From a checkpoint of a small mixture-of-experts model trained on Wikipedia.
Experts: 32 experts in each of 8 layers, 32 SwiGLU neurons an expert.
Training: 524M tokens, 3998 steps.
Below are experts of layer 3 (counted from 0) of a mixture-of-experts language model. Rows are named router (the router's row for the expert) and show model dimensions 0-127. Each number is 128 + 24 x the weight over its row's rms, rounded and kept within 0 to 255. Numbers have three digits each.
After each expert's rows: a language model's description of what the expert responds to. This comes from a sample of Wikipedia text that the model never trained on.

# expert 17
router:174140108128139145116087166138084130144087145113139146123117087149097088145104103126157163104103162107131150153149156076128108146118119142142132089134110130093131124148138154130136107181110127173085115090155089145103146136113088090122155114106087125157141137151129147143163103148130132127150103117132117097163136158111121105149125134120127144179103189115123087112125135139147125136164
Description: Sports and institution suffixes. Endings and head nouns of sports and institutional names, e.g. Cup, League, Stadium, shire, Trinity, Athletics, plus adjective suffixes like -ical, -ic.

# expert 0
router:131136089132082110155076107119131138084168151165138142148111085128128153104142130164107106125184104095167171107092111106153111134110130157116134113126148109109114119100175104118115114126134188119119123127095125097143136120089114150126122183090089113136112115104125164121156132092108134141128153100116153116130138155130170130098162132140092135121145155107131109137132137081102154136096
Description: Word-final noun pieces. Final pieces of nouns and names, often places and species, such as bays, house, River, lock, burn, Maxwell.

# expert 4
router:140124102111092079159121108147170120126099107092143134150118090111145159144143131093131094178089117103135103143134158128180107135108114104104156137140099160126119108132118071077088135106140103160131122135145135122090114160110120180143115161113131133090130136119158119146138119130138208122088111121090147104102144118130122126128139128122145111158138120139157070134109157138136135131154
Description: Name-internal vowel pieces. Vowel and syllable pieces inside personal names, often French or Slavic, plus sentence-start He/She and common first names, e.g. Lo-u-is, To-ma-šić.

# expert 23
router:107139127119111164114166146114160131124126094124163161139116146109157145104124127114149120116110112144126090140108076126101154140134140137096100162184145131096111078110127099133131115116098097154119098125093128138142131103142145116125164111114100147126141098111115110077140127086115110163144149163078147150144165166133186150135130138085154137088129153160103169128170111168139120106127
Description: Auxiliary and copular verbs. Forms of be and have, to, as, also, not, and -ly adverbs in predicates, e.g. was, is, were, despite being, will be.

# expert 18
router:109117150165155107137112102107132149170153124117090112127120136117147131160113121129167143132189121111118131133149134092157110156101118139120073128100161110105115156134089122102145139130150141128106141134115153120108115118142148083124088094180101095162167086122148121108109106143087138139157118123149151164099147130105151124089118119164143150136182167161100095086120093135110144148124
Description: Mid-word Latinate stems. Inner stems of Latinate words, like duc, ject, lect, spect in repository, discontinued, investigate, plus line breaks ending list items.

# expert 7
router:119109122136169162152173119177118130114104148121086147122148156116159139116109112164158107138112159116145138085113145197125144105168135139102159105110138083132105146088174102129141082137148119123101140127152144121105130155112130113095099092102123134115120122130139113111179132148172113155094187113086149132108114104156110102086124126157126105106138091143144130125096127138147114125117
Description: Foreign name openings. First syllables of foreign place and person names, often in lists with accented text, such as Bo-žović, Ko-rea, Bi-ssy, Le-ón.

# expert 14
router:215104146103145149118117165160128111124122146137157121145125103126126098131131097144141075154155123114132107149090157109147103105132139111154134103134133120145099132128176099118134144176167104110124095146139122159095107154188110120115083134180129119128106115147174106129139123132110126132154166122103135152164118127148140117139120141126114125160119057160143116155097112124150109101111
Description: Foreign name endings. Word-final syllables of non-English names and places, often South Asian, Slavic or Arabic, e.g. -ka, -ia, -la, -ina, -ji, India, Russia.

# expert 22
router:145135143117084151148151083120094146174154135111123151111112129121184133181122148143120106116157194111129124143096129136130092095149085123157128104148120181165144137132163146107147135150114116114097158107110130131094118139115171132116120170112142128137120123159138094145092104102137103127121148130132105115118084129136185118138128149124169176114095164158092151109116163119124133140113
Description: Word-final consonants. Final consonant pieces ending names and words, especially t and k, e.g. Chevrole-t, Scarle-t, Dij-k, metho-d, ban-k.

# expert 28
router:132137109110131118166133103143064134102111154172119148094125141137107096170135150110134154110150150101146139134108095143155139103149155119122112081117141111118074147157117134130153135127086104112149121106140128158074190122161143155120145073152141087122131129108107101121129148142135135121149128125134114086139161109150157145156096173157119085122085111119144149122153101091129094110122
Description: Letter f and LaTeX. The letter f after O or o, as in O-f-sted, Neo-f-it, and LaTeX symbols like \frac, $, } in math or coordinates.

# expert 25
router:126113122102103094135116134089105179094167169136111120120098125102112129121134100148124168149147116134116119115110090156170147132128112129124162160072086164149141152200089130124130129155152107119090113113174098104137121077111130116165157160113121120143123162139140133121123151147143083147130136147114137108089150161151168100119144087140121133114090166110106130123136099110120127131137
Description: P-initial word starts. Opening letters of words, especially p or P after a space or hyphen, such as p-ublisher, p-rinciples, six-p-iston, p-urporting.

# expert 10
router:079148125178146122146103130154138102115105091138098108107134116162085072144118195119105154140097129166113106110109154145082090124123126142134103136071119187153174134092124144096118135128105138136151099129112140152150103147116123090142179165099137121172137129081111134132115131127132114152108138139119123146124181141123161164147118140085142155136130130124142136129138127127116140130142
Description: Past participles and verbs. Verb endings and whole verbs, mostly past forms after was or he, in biographies, e.g. played, served, confess-ed, known, made.

# expert 13
router:141106151082140107115113125128161087157122120132119119099112118148116092136133118118146111142126152179137108130129151164133160104138141119091107102093136139062111169133160158127153135084156151134101136125140107159164110110181170112174132117132182098110130111151136136129116109171149164112109125122081088100137128160131118139132144104174112128137080116151134146134080142133135121128091
Description: Place name middles. Middle pieces of place and proper names after their first letters, such as San An-tonio, U-gan-da, Gon-z-ález, and United before States.

# expert 15
router:115139140118163151150131143130084155142122141107109116102144158146127103132129154139181070093075149141109134138113159131100132183125126124131132150144148102139119150108105166105140089155126136129101135152130134112161138149124125137091131120141130143116084108125097122171164185107103116182128118178150144116093127097134114119093135105129117129137108153136159089200123155103117093119127
Description: Prepositions and capitalized prefixes. The words of and for, word-start pieces like For, Pro, Com, and -ed in Preceded by infobox lines.

# expert 12
router:141140105125147154115129122116160143086130147105142145157101066153109143169140114110126161128129109165136136133123124124105054150113106150153149091102127099119157144146110101172105139155104113170115150158131152134118104104094140113105131140120117143145128156081132137152122114074116087129130136132145129122131109147105161172074104111090108168130130099182152152104121143094113125124161
Description: Plural and noun suffixes. Noun endings, above all plural s, and suffixes like -ation, -ment, -ers, -ity, as in deaths, powers, escarpment.